python train.py --num_hidden_layers=10 --n_experts=40 --experts_per_token=2 --d_shared_expert=256 --hidden_act="swiglu" --vocab_size=6672 --norm="rmsnorm"
Below are experts of layer 6 (counted from 0) of a mixture-of-experts language model. Rows are named router (the router's row for the expert), gate (a neuron's input weights, with its number), up (a neuron's input weights, with its number), down (a neuron's output weights, with its number) and show model dimensions 0-127. Each number is 128 + 24 x the weight over its row's rms, rounded and kept within 0 to 255. Numbers have three digits each.
After each expert's rows: a language model's description of what the expert responds to. This comes from a sample of Wikipedia text that the model never trained on.

# expert 4
router:098163129085146137157126134137125136116146136127131093117116101101107173162143137140152106111110159134121130110089152125106146134137103133141124128115134138147092097100153111104153129131153135125140140124121139130144091152169180100136144140114146119120140123171146151085098148168109160122103090184102108112143125127086168109116123107153112144131166097126104149149096113172197115133077
gate2:109111102123126105125132111125159064110147156114121131130171176135081153129118131071138162123137151106105127127107140141111137144121122109131141151096141112099106129094140098117128082109123131140132189160114114133103098143121109132143157140123125161145126143131123119090104123192097160129109144154157140133111133173105119135126092116116157110100157127095163178151096159122128111186121
up2:104133129102123086132140112123147078114130153117115134086158162134099120126164129064148130142149166096102141150086154114132095140100122122118133128109113098091118116101154104114110088132108116169128150106126124166098095150092115097136118137102119167141091121120113126065110126179088143135137124169149148123107137128116108125134125131109173119115152103089129146143143178169098127196131
down2:152096089135144127128110144091115182123154172161090137145137105127131106113153146168123112115115086172096139124130146102098112120138150117145157155093128129111169114144125111101157061112133142123129170112116136125102124172120122148127122133117132134114157170110138120140097107156124120135172090093120113127118110144115114146134079082125152109132125118135101113115112092128118109122113
gate3:124140125164147142128128119161146099131096152131146126131146131139105172117156140119112094121130156123120142109115107125100136156154135122202165117120105130126121107080112185117089119151143145165138075113128132128126118168163146149102166156137174166132150124113117083132088148156134129119129157129143122110138141193163112154093135105141143151107122129186111118103077082077128127078132
up3:111115139141162113114111164131130102092109128113103141113156136159081139116166147148135096136112133152097155096106106116131119128145120157178151098118121088068125115087111139104083147130116129146119100116165129122150114169156118152125125138125133164125124123151138133207103207152143100121131140137147131092118133142118120113094104138132134137098135141130128111157117087084134153153139
down3:091189134150164190114130131131154165145114132131117148129115150114151151098104130150100157099159131146109139088131120159107094126097138153139142112099113114103152121084114177111138131123138116138141129087150126105141158130104124114159177128166108113079149172149108161101136151118100125168097157137131125129143125105137109111131068147141153099118084186137121140133156089140162148100176
gate4:150135135115122138141064085086118112175121073114144133120105151087105158164144112101167115130165131104126131146113122169106113161133078107109149135141131116158094127139147089137146149140119137126100144146136120122105104115112113128129124130143096147110075125144114138090093079151174112123142104136126129161149085132120173162157137115122114164124115074122123153112122155110142140126106
up4:083100126138119122128189136143099140094138155140171108132137120163169140094133114143080142124091119095147112076160132118113114093149179138183082156112117129115129115166078205134117125114128114136159119134140145123149151160124130125123150097124159128127181153129138139150140156110099114148127139104152147073131153142151125128116082134130135092135149191124103121131105078147145138109135
down4:176131119170152111111079111143156079182110133116120114177139132142081164114091126118126120121127117172162090117131127172104116160106116134143147128083112110134128188145165112135115138101106119141103118131098144136104115105113161165162076087084095118181099118108127103142076140120142138156172083093115066137135133156152116151125101091136096145122132112120161117105153160128148133167094
gate5:122116120106120165103120129154146134120122097112151085150151123069134134129164153107138090161170140132119133169137117145083118135106093103123142119172138126145138117141114144142144099127106121161130162122143116147093102154121089108116076078129091115167121118143098133097117097120125114125087124153154131171135117150153115165127100113115160136131129176104128101109166139135133069147095
up5:105134136122137122110152135177115102102151135072140059132127138118114129116159110133128118140142145167120150133133086109120148138128072093116105136149124089120139129096107142157138043137099118139173142152103158136118102152118112117114133093145140103107117130129165114120098124103110111142127140102137124167136154165135099165104098139112147139090146161085141137107141103149163120143126
down5:127136143136121104167159118084096138143113108144158123140097148126160107134077148123077176134090106131132159150148105148132104183119140104170124153102103132151111066141135158157145126101134136120150133130126127127098156179124130085100142154144121149144114139131100174109131127139130131115157147141093137123078161115138142153156099104121103118121090140132122129115129109140136138116113
gate6:139163113131143134115117109137122141124136129114168117097118134154164100123144105107143128134163154140178137143102154110117135144153124126117088134190123142195143117128169137170110094103106117126122124123122172132108112128144090094165081105146132151129130161094131134062123084153099158167122134148137135097110140108093122124114104122134166111111100132121156132130178128179159113129148
up6:158133155113113071123103162086140103147186104173092149147126137124075137146098130124148139150125110157088110115164121117161134118122180129135130127145143158091082083104134137090120167081137144145121140113107110208100122183123134141161119119112118132104111137156114118151151181118128089145154118129151159143166128156086129150159126116121122121134092122116107162122135110161140119169127
down6:115126179122136120137142116103114110123098162162156098139169148115140130121154149159118116137140136097121151090117084162118161140100158117107133109126107169122095132100133115120164165109161125139117110123135140121138136155150145118159106135118122114132091147167117130177120136086150164099100095117127142116152149156133157144125150128131097065095141083154120136141146138126141135141127
What it handles: Clause-opening prepositions

# expert 12
router:141151139112175142092107121123093146119144118123099092122108116114096173146131091132112138128096109103106118133130128139127141137116103184135090100147124143134118114087111093112125163099133144139162118148110130107171104114142143123127128105122109126140113155112152150123142151111136111139125121109093099123150134135127157125157126115183096135096126124139103138108139157137179133117072
gate0:115137122102119120074110142125146166156125123140163081157108136118183094115092179161108120147118134120106131135167186124079115116152137105159090127098130130091181142147130120136144072078161143163106121120116088113159123089141132128155130121132090105130152120153107084139142133116101093118105143128140129070132150118119107107122128122159138134134129154094151133139106113091142104159138
up0:138133150093127081153168163113144131162126101159129156119113110163136163137089133141132094121128131115150130130172148179140116134142142130119135138101117154147159135144131103106137118123105114106106158146138120152134107088136114103141147120166139183177115119145127155105179109076121112101112159124132111130117106094084099124157187132104121153124153106083142113102071120105155124150098
down0:119129109107128094157100131128138128144129147141094159143113093085124108126139090094095153138121088128138100137108143136104128182138146100148091135124166139155122129128151127147103167105180123104144148128129157120096109111133139146149130126106111140161110149068142157096140091129086125121174142146093132152131160160136122127184128165128149183120091133125148100118119092143145156157097
gate1:110128098173139062133083176115086152136130154116129154130101154146118100137125189109127092139096142061128174081173130109133135133128118124082148153154103101122138160104140155125141109123096154126142129128142119131090114132125145144088134142117117154124116124108148154146143103112120188136181141094098110136121175117144046119128128088125108114097147080113154135139125126156116081101131
up1:139129108126104069158074095130154132159121118131160150133126162139148104102120148127109110105149131069125173111134089094157090142090129161107122125087134146126148109124133173126125123138110114119165115096124100136180182065147136141121116083133131102130134130141147104128132117138115137143132089140152122167077127107130111120116091085136103104147155103128145116118131106094120115072115
down1:139148126136167113138133165127127130133142098091099113133117146134126116124099119163110146124179099170140150181103147140157185163131111118110136101125113148122104163150082099186114101114142187116072098137117152160156118152126133135142132119110154127133152103151141175116093111142075102117142162142119146092126114116123117113139140166129167149137140122099132113116128158163117129128167
gate2:143119141160130151082164113149119149147150126137172125178132092160131158156122150100116132066134124080140147117131130141107071110141134163135094124110166124112137106095139101156185164158116152129118161135142122107121118126142169148142104119154169155112123124118074141112146150160160145194093117110112136141072133103157126116136140115156119143138148141141129133085138162162106126095134
up2:117135130127110123152140132135124162196119095131152115104120125112161119145119147161146147104130144137099143133120119145134132075084136115154066143138124142139142110137158152171152121130103106113111166101127121149107202146153145177104125136136131117145152099142123135156122164080137155129103105144118135081095083124140137120128123117110112074141107098131120108135096163119140098139125
down2:173098170131126108126115115111121149090085138137131126125147138120132169113139113098096125143181100094147087118107152141138164113071104114117133140096138113086168148136101112114154142129114121130109105106147108140094091153121089148149087113146119122107111141190131138128156131150097177113130116120166126145134099158131111148126158167092116167134138139173112105128144065119139110096064
gate3:159185105171168124122125132133130138102130104125091102125142110105078110176143104149132117117115162132151081135142152124133160144132080131148110109129118138137146171104150144112149121163171123110102111160124086098177113170135123167170182110082112149135100126128135105143121150159115120158143130118132088145147112138093111129204140086137129137091113139144116133093116098175101076134100
up3:168147121091107115151123151072158149141105137117147095127119115125130124096101115108131125116179136138059155127125161135107139144116153112157123138102123125118170096121142090175146111106139099158160108106128131168109134123109127137111111145056126124120132175146118124135099141107116136116125153140127129085107101118134171114120104130152131172111162107111142134105107177127154116116106
down3:156147145130116118124127113137093157112098142117128139135114114155140111151097136174088143156143143143147157078148089122105138108155105162153125101147101139090109141108133135133169139123151176081156141170140111153131113152097169116123131121143123178106099165147103133125154150126122107132133131101137121146091118100148104158119118108090136158145142121142091121091140108139105149109128
gate4:114146117145134119154136161169101177135184109102141146150115144150102162062112093104110106137103117130149129104137128139117168163094152102173126142101117143112102133144133095151131113080179130131121104085108131101108142103139105093145115138138084152147075124131135143117129112138151111160175120099120118094112122113092135116152146162163140134112098108164148149127137115134143126145102
up4:124113144149118117106112138085160094124127111112115133086124115098150103170164115128106134106136134131126134118114119122141114115115094143116139155128114129121181122128142153147129150131118145092159129181141126169124136142100169130148138144142162122147132096147117117131089133126119133108112130129120119157178152155168129175105095097108109115138173142111119121134126142129124136133138
down4:146088130144142171119152157110087143103116083111154123108087158141124151108133117085132127148127090162158183096116132122129137139128149130170107157114119179102117133153137146155163157138112160092118111137104116124155104120131090116116140085140118149109120197109073142152125136148176120118147143100135117134096130098144104129148113090142173140138072108084168174128108167111077122139143
What it handles: Of in titles

# expert 17
router:131095096125121151119101138107112112156117142126127170135121132115105078131104100144160115119137106173156172165090102097116157128106140105083107152134109149108162073150144142109110147124116091091136122116136095102134185153086122142114090146155147150134159098162143136089131109083107103113146092150108175135095131084139097137089128160117109117129144105160169151155113136151142103136150
gate0:147065163102118154160126153106120126113118131136160167134117131115122153131144184144113122135107151101102098148123114106118122157167136098135144127137146142119128113099106135198103137153170129150090163149136127101141126129122127129165125149178112139120118117149103124125117144101124136134110085123133130146104110119061105127121135105156121157129150112133163114136137107153127165114139
up0:175140151149126126162135133133165174135138099121133143105123139126108123140080097125153125097134138136121119126154119107121115156125148139088135140161120120139118134085126145130137118148107139150103191131132167112140124133136120157153113141167145119133123112100133089129115134110134120072100070153128154130080140117138153130153166140127116147153134105101138132088135137168116142127144
down0:131099194111100099149131122148140113097145141114127135120172115162116159141107133173140154123107103098077122126160127120133124099099136119127098104147137099144155123113130152095124160111097121173151113126111091103116172153152089123126096122109103158129149143113110122149118139159113129145114109123141160140143109134121190084125175130156149168132146144163148111077154142122082105115155
gate1:142154071155153163101120119151070124093170157140134087167091133118142113137127109176118150132077134080165118124150138116108097088114148136104070130128088122132169116130115174170132139131132120112155143177126121156124147155149126112186158121161159126115128116104078128122102140172135082108118145157101102116095147141130124131120110149129126141095099115111117090133091141124113088157122
up1:130148111123145120126134137122166143118161141134182124092125140155113149116099103156146085137156164165136106168153144113134108113101155090138164128118086131134157130154113120141144118123127128140116123157095120159158120120142147175146083088126142139136142101104109113138123082111114154103091142126108147132133076128084170131101151109116103146151094150099115119131133079106171124117122
down1:136098130119142119085119115111145106162109119173151114143156113188117154103102153142094134123143128150109103067160132108136171144129114108157081089158096165139115129115142165150107126180106150121093107124115148125126114157139111106138117099162097081150131140132188095133115133104135132129129074115154116092122128107144157131121129110184127151142120103113119129164101145118092119086110
gate2:091158154074165111128128169116104201109113125169103146102111117135115100118113164114113123132095136114100138103123108126127135141121129124123119154106138135126156105127131128147110152138113124148153127133162100157137083084131116134134127149108130128128121126143128122110168129146115107108121186119141134134141139123102065135123129116158172128155144096109065108163132134138106140114132
up2:177157104136089146167134142137166102118159154130143080128149130104149165117136118175116127137145120186146087110135129132104123154161102133117143124141116144113107128071061143174131115165149123115139154091127144095125150152113157159112118104107140132119141112124130142152047092103131124134124105119083166162182096099162173111099154108099124117123092162151146134135149162113115121127101
down2:095064139105130081157137146089170114190118125093139136128124119163156106113140118129157109097158096116086127134118126103168093142136148062101118100117143144129109134080173155140080186147107144085090146131120142139183102177130139147103139096133134116129138111111107100118128159111106112159193136139088130155128136118103100138134120132124117114098121139146113126119147142132146071121148
gate3:116097127130110089147126067129108126148073142106129121134112126123139132136122130141109147103153137155135153158117101138096174104132136161108119121105141129106118164113116130149128137104133094071141138156118162080112147157140088134124153124132151128133159110137144111134146145115156133148133088156142153133169165077136124103138114116126142083165135155151131136151079097135144127077105
up3:070127129114080128100137127147091088144106137128078108135116169130141141115135139123080122108119110158143146158148142157084138109110118155126159150060140078123125158127121076143108132150145084101124119129131124126138164188157122122135128102140175136148159181109176141143111117147139107141135108164140144145135148121122152100156117135149112123133122160147122141156117100126112143131118
down3:129093108134144137114140128124108119147106129135114142138125182120120122127119135101140163117124165108151125115120172129197134113122124164163112121117113105136147087136135102159135120098143121115089144130123109098090140121106116158144135159160140125155139135144125120164134136137120157089142130111182185132170107162165143128134108130117124158140150117125156157142154137147160130136156
gate4:165148108095079111121132091150159121140123097132129115137103087112109165116119116122092126075128142135132115148175093138130154094130138149149121111097099143160152123132103156127164115179103156168136094132130155105145109129125117162146127141154098102108149147103153144107152113164140106130136088112100146162126124137134134153104126148166156177226122095144117122099141151148132179146158
up4:133122138138130158106070080118081121101173139122122150128128162144160103162120144127160180157206128146126105088096161136178144163120119112138150138125152148130118148147103135126052126138142113120118147143119106139095100153104105118096128089102144101154094133148105144130120112109139156141135146169163127109122098174122162109136139132101079082063136125106115115170127104115114089119090
down4:130120165143095123143121101141099183139112109127086127120108089151094097127126164142133159124162096110116121099104119103113095109134133165174155120130138133132117211097090120106082149147064110102118096139135145121150096138108112115134102120103133147149098113149132080124119108102113140124102170113117131119112164128159149138117138120124130174101142115137139113101162121134133155099080
What it handles: Units and numeric notation

# expert 3
router:162142144100173109138141121108104144091147107123104125143152076117079127155127152088126100112110103127126105079113157122088123138142114159081096164177075080162143137104124141099134134118146143127115148098142116100090110131131140139101152112126172122094142131140158150074125122128144146139088112127143090126141135142116123066109138116156116137137157148103148121130123096092108110144120
gate0:134121104108108131112130104153080170132137153066101114110095105128100126114122119129161121109184155128143143141107130109110122109151118130134174133131127076127110090129163142110136129108124168150130085163139155134111172139123134157137117115143091056111167132091173109159114130134152128148106129111113164146151120093090138140092096115135098122125146166126113118098137127121089085127116
up0:104124151102111102117115158152135143129123153154133196137131127119152131141151136091153104110138115110114093110128121104134106123148134132132171158106089161142146116099099117159113134095127115119090115126153152111109175154136125121121128126101111131124132122121176118135145169139101109084091173134099130139110135126125108104139094167115122146109098149122107121119128105132119099138116
down0:186083156147137116112118127145103134141105147125134170120138137115112117120112168114135092126108136201129136135129163095115134103116132099148150164085087124127139100103089129142141134100126134116120139119122141093135152152135141120114120162138154139135145107127156108125124137141161177117118168115099101128154158099130115136124162143118156087094152137174118122075111086157139108125145
gate1:185105117157114108153135155111130157141071114127136137118121123119141105141084143121139125151125122129185132114151140173143125141086112136132104137127102128133080118181117122127141128133152143145119116127163144090114134115126140070190140116094135161138148144170146139129135113143100133106190161090153106104132096132127111117129168123073141087193159123095099167104138120141132142133122
up1:090140142155150155110108131151113105131131134098114123135149126151100151111119112131134137096143142117086144143141121084134122089120127111083142085138123133158137135135145145134111122107120108114089130122111146160109106119137105170090102149160128094134136114134096115156149103128147142137131047147075140158125144101084143098143094092165099153089126139210150082149125128088129089124105
down1:142121089171106153115098109102148169166137177120134148147141149132136123097114179123169125144137095100111116132137141155145115113116141118102113149117118148144091159110131091114098142145125126161141093128149126136115105116125117121139087152141146137118124118145086131159132090113084164095116113134119117117138109165160124114136147140108139103142107108148134172137124171071100152157142
gate2:098104147159092121129157102144139149097137126146114181128165058102186129124103136154089127119074127195165146102168122124142113109136147134104119112118144138143121135173125132124097116147136112116112130125142128119125156153132148128136114145118137136090133136157142158079133105074116122095110131183127130122146098120116123154109172129185089117167146163118159142115125144143141102094137
up2:112113169145106102160181125126136166144154126181127176082108129167140101087115118102142115128100105117109153130146131123089139116097166111141133128139152149127157132130132112162140143127185129119153178077154108123106166113143130119091083130104111125100114131142125124108132142132130148101139093137128134119118129095147119177144162132128123126089159147158125170120122120107124148076179
down2:134134162156139093142133174132141109141110149165100112116100095130125157053131143160093126112160113079129123133110130129143110139150133113126168107146135116118087138130126108122111128105131113141112110127123100096152105140152095114108187133154155089120127121098101143110126125113109097137158110141044133165132143109124143142144150124130125115132138141185142140152083164142126074149119
gate3:153155101123131118145143131137115149175071133079138108156139117109098103143134138145119121145120128117119148163111158116117088120142139117141165126165156142159114134152121144146147122060153117135147138133115133095082080133119147115127147094117135122107134172101129140138124097143173118130118139144171122102135150134116166114123102132153094143184105122118127132160123076136113179109131
up3:100110154142085122135125115117120128105175140155132159107132161122158149121098142119129167086112140140119095141151115138141138167143102135119099167061103113125142127138121107117138153195126106115099157126141125160133170094127126108102130145098135087140139133133108142108132139114096161116140119129097140126135131086130105134121151131097184122139161136130139137116107177113139059139155
down3:145119118150101092123160142137147118160123133141143128157118115085141154160095114120129117109113140144128149112137154128127142128141110146112136137102101144146106087110155161168103110127104083083125102091156140076103114133107087159106133170146110146159146136163150095123116138167142121177150130172176124122155119165130072109126121111107133136156136099124083136152101125128171093134138
gate4:078111100151130112143147165120120181102132159127166098151074111152134115113131147130082129126124150172142110175129071116128139082186135098110135154110101134167153118162157159112123118113159091129114140097151131112109133150134126161162130114088141131070129079128113160176130156126095111158126141115106131101139096141130108162119084148143159151094116115127143166139158119142128121082125
up4:151113126105108158138111065120088134182109115159123132145127170149121116175094126163106100151152131145137075088153136135142100113157108127148147135161092121165126136096155157179142124122124165122154162138139112131117116099117136133161126151155092156105045105147113162110137130122145146149132165103125125104152192136146099150153116118103141146119172135135143145129143116129150140135106
down4:176154096140080105130074124098138123120151158140120161141136147135119167165130136138161144131139141111164118137172120131173131096154164136135108133151091110129097116125092118134132094160106150121110131092129080108172152147136106136158119107122141179118124155109112138145143112113109100124103128113112160160177140145112135147100185135117151091115156098124131133093147136129081110135110
What it handles: Table cell separators

# expert 10
router:181123143137130121115183127148147163096152149113119109157137120156170117150119120098132156101139151120123122165089153142139097169153151136111128144079122106152148150156145141153096123148102179114116153109125127110128132130143121138125104127133147131106104118128076117144080114132118125181122130094159139141135160130144144152158138094166111114112154077161141128148105132119153162126087
gate0:196160166146158153106150143108119127122164154104136124076098099136111151153145128090120142084183168153121112128193139148143107115099131156165108167086179145145135167122134149091095115106115121158128120118115119115156119135161106150111153128158142130132109131116124134121183099169120154104172140102109107127101078125129130133159111134145140147116131128093108073111155076149131095117131
up0:181126146106114157117132215158123108134140092096177143141118147124135139118147127100149150098143107128096175145142123125128118118106097159154119099097128165166149130130158183086148183123114100125146117154155130132146166098162104141100144143118127122109126103131111119108164112155148116103129145119141136115122091104126152109115136096107116151066134141093138121110112147102136110122164
down0:146101162172108172145127149176144112132104131143120086139137143133076090157105147159127146127118115154144092108143108123102093138149137130098140119097168106093115098139119113135160110139114155109106103164146143154086108123090144105123133112095157156118099158139150168143114146153161117132140092121101117163143094176109123100129171092156146140121132103137136128135143125127174121130113
gate1:141162123136128141128108136105109120151112147098104094124135177134167128100112122159130118121140074133126099107084150117103139113130131154130126118115088096156100121094117118122151122132175138156137136213152139141124100134136123153129147122112169117131113175169149105089142162108135126159095072148112134088111127135126094065122092137111135141089109149148122097149122107115144140127132
up1:142130125158092117142107142154126108117133133139125129144058093177129096098135133135127101160111135105140127081118077109087101142115138127113107135144116125112160078139147143119140156134141087127113130099139098081089152119114165150133100156125140161129085091120099156110126118140120083170113117143107091143156127167127120179144160103093105115107137147115110134086127174087155153104104
down1:155092162131142132164129142115119129106103113107134095109134072153095099126135101091116142128089139144139131105145126086155122179158123129096152135094153149095105158050143122147094102125146130128124110132102097105111093169125144151127131098140125105113135138106098164161118129081072118125062158130146131108109132113132116131129096105117104103135150105144108069157094145133101130133095
gate2:089116133085105106101136153150130109140123070100143144136166166113147129106151149125112099121163138105097159148128104159149133121160118169155135136118108099130114133132118132075131120075147121133131146090086113121124158127133103161125152117109136168081110083157113166150104154172121161136125131125153130126104148114109171116154156131132132119155104143111136148151161122151144107130143
up2:136140124158149142177131120149133167106145191123094105104140117102153105102150139103110115160105152156107099102130122089145122118090094138105099127122120116130120116141153154144123136138142103150121132124129119147111128094128125105142098149119127131131135163095126140099101135122086115140096161137108103137141094189156122144160106158133126149161142161108096137122125123128152107128119
down2:136133173107122111120092113137117115166142117119108113166111120110164134133132145133160091111117117147101137116139155142129190135112159163113164119163122141106130157162132117118100106141135153146137126122097152131130130103159105108113135107090142077110094132193150132156094125196149159114164124113118129149126150072131140169129125128131133106148134157147136101149102117129069116126093
gate3:165088110138123136095121165111108155132178088144135091166167178102105126134150152158127161123151131142113163129105168123141121146134134132154184135080138116116140113083138135155147124126135155100127107144119167122128086161161142150127119144137173173132135149162139087096101154108145110095138143163127107110121122105127160167132144112143093150107126140148138171117197107127097126125175
up3:114100132100089111128139139108103158135112173178138111129126122102145134117122067101106127141124158104141138130083159121122150116109103137132140139136123146093127123141094146124098158080126137165119146153179155154114125167152146134115128138112132149088071140129159141120117110144104127177118138143114144133109172118190077116162118153123163141147171143111097127109112143152168162100148
down3:129107059152120102152131125093098106173104170103127150118106115146090139149102096163137168137140098150120145131175077159147122088136162106123103124105127149109132147128126125155117126123135151116131124115150107147102133113149090101126122142155154111120140107090135162152132067106156116137103119101098146075108160180176149103104126162122161058096088106109137129101141113140122134174144
gate4:132151071186099149116112117096141110118141118068155109093123108167072136123125127110083156120138110183106072103152136163140138146149099138136107110113153168158150140098082108115110117116160162102138158110106112121166129135177148139141176112122093100157135152139155148142136169169136129125151127117125122153119138147145133135148132067088130120101120148120126077115074102137095095133103
up4:146110118138113147127127174122089123151143163155085153121126114100177154121136098123134143122132107110133155132156130153096173116117112135141170158105141107079133122169137126135125167163129135133120111161118113149119129119105153100105100130176123098133167102102096109121138114131196086143116156111125135085193131165107146184148148117117104129133138165161102132102159131152151113155101
down4:137124109141133126133128090116176129109126104126091159100134086103097133107125135136144142132119079174142131093102125125155123120120156181151163098157077069104081115112086128097114109109129142126128103130123129156124130163104142138115130128131138122097190130143141137145125163151142113143135115176107155149166130116175190109131095098147125167170136110110169142101167144161070151114129
What it handles: Space before numbers

# expert 35
router:107095096098077176125133127160130113120097158107091133084178098166047131068102156142118099129111126135161119126161132109141054141131126119136089116111102163133118147090111113151151152134132132157150119147131090107125109124142125127177121149130150147101153146135131113118142124148131149144167125131143082145166140116125126087172134117124116122157140144121114155166161074129132113153113
gate0:134130157137137163136169123107134114097121129102134105163150153072115107146132114116135161126133159127138088160120170149112139136116109149112110135137103105140089148150105069116154165128119123137096137144152147125109135157121123123101133142139072145112123109166148094114137127100154140121105117130120125161147065155139115147102127155132126097142112139152136130143093126153158145098112
up0:113102130128139120129124112151143115116124131101135133123110142091090115122155135141103128128134180114131115144116143127120143131104104158090118141156169122138126093101113099129146136103145100123088118105134133123108109144117141147133097105155068110112131073185135107127172129114150128131067111113101125208162121139152123116136125169108097115146159147119152086154116119161150085105118
down0:096134107110098100151134126105120164112128104128122131113124144136118096107128120147119123152131124119160137166137092162103134092149115104085141092169151090130110065133162125114160121171095174127095135129140170123108103116134082117144166093123126103107128112156104169133150147122089165165122154109175124128106135088173124068096107143144139112128186149160101134130131093157134093140102
gate1:144091136132125157138096128155123116101057082085148124127159114091103104123158137111115109168139140117148085152127172123112128157162119149130179133153143134135098108149079117134132129106137109112119121136147130122116088153126076170122115082086116152154095090202122091110139100087124137133127118144178123128183084158145115147105130142081135165122169149104089123110154150150125070148102
up1:142088114144084149135133122131133113112070098066161135136146103102121138131153125101099124157141126113176120151096150120098129131153112167138168124158122154121104094169098134132152111115113128128117143136157114120136100141111081149122136117115100136138106107179109110127105087085131138142101116145177104128181088142146143104121112134108131154114131165116099118128135160144118091142126
down1:085122159114112140154155096113097163106142090102116110122124116131112089122129131093117149149110106104120171083124163125062126125089144145099107126139131140127138064097059126136144188145148151116088128133150130169119158098155115098132156116141142137106100134130116131137129116131113149136078127109154131159124127139135156106162127132141093120128139125154126121164126090124132080106156
gate2:084116158105131161132115147109138122099107114112120138119119089106105116122136098134149123134068121131185134099090142129134101138104113129102093102128121120103092117131077109111124159128089119105067145171126136118108126135109113162116101134077126061154154121126148131108103131122193151146126155109162106149142096099102089113126116174093110124152134135155121121093141102122135137144156
up2:148123162109119124149156106107135146071142113070137140147099110091088105104187149119128093143159145091137119124133135077150109141080161122144120141132152076126134116151118059111144169154103155107125120124112099141138135144105098127088125172092097127106149136130134127177131116151132140132088115129158122158093169134138140133184153118162158101157183158119149117101120123141109132120131
down2:150120126130133134115150143154128122118162156121109171143145147113130128114120129146101119165168142131107134151174095116183093113144143137119175127121100162107120137128141147125109097109131147130146081138166151108103149156113157131131110135122107092178124102150113116115097126117158128135100100129121186090170108105157128134160134105101118109100114136141138144113124123131137145113121
gate3:109117147115120084120117114144142137159141183168110157125135109105130143162132102146088084098175060122124143154124115065139158133118126143152098120123115131105134134137127159102107163105146145139151127127129131112109156112083138135139134080108163183126132095125146115139107128126132143151091134149088130132114126110120152129148113147148151101166159132112129108155139149151152083143136
up3:177147145109162115113123121122132121116163125123157118150135154108147136154121146126117119109111171136131139118133102143101126113124090122089133122117173144106173073124118094156085135136133109103150124135112085135121132107098121099116149149133098156135101125122092118170122082071144160155111103126144126087118123114113103129121132130111118092106097116114140137081127186124118105138117
down3:153154132123143156184095107144074100137105145157180093140095146115167126130171126121121124105123126121155158149131151149134141055125155143158086148131113160128138105170131124130131136129167117103166114096139154146108133116205131136118128093128072112129158162132130134144143109105099107112188124117100120124094169168109103148144110100151127121124152151119136166119117149169143140134139
gate4:117131125122137119119131122121121156127136116105126101129117071139130150129082096104082162109151124155105082124114095146134099119095158087149157175108128126106138154139140126110153138156079154127102118100138110129159118162154113158144116119102144164126093154108123089097133107131108154142126096102121122152135103142122123148115146138113176119122133141131124194134129128117112117128123
up4:134125160122128173135138128136120106122134144136079108140122135173130061125122143116097109141129073157143124144109132124082105137110144132118119155139117116122138164118125164106112079119132097101144144146190101142119096129147131110145105109126102152127118131113087126132109101129077130124128091071149154144118112117142133091117113171122140158123133124145121121142124081138140177090132
down4:125132136120167141147109130129133109165126134131127110117113091102117133113097144139153146148130101103108092130120127151133105155180154142131124165083120138119146121145107104144148100180116105113143139117150116130175123117120097132128112134139117147130121096133106128106151101139115155154139109119138150125085109140152101115150105115133133156124122133125132125126135125160117137121150
What it handles: Commas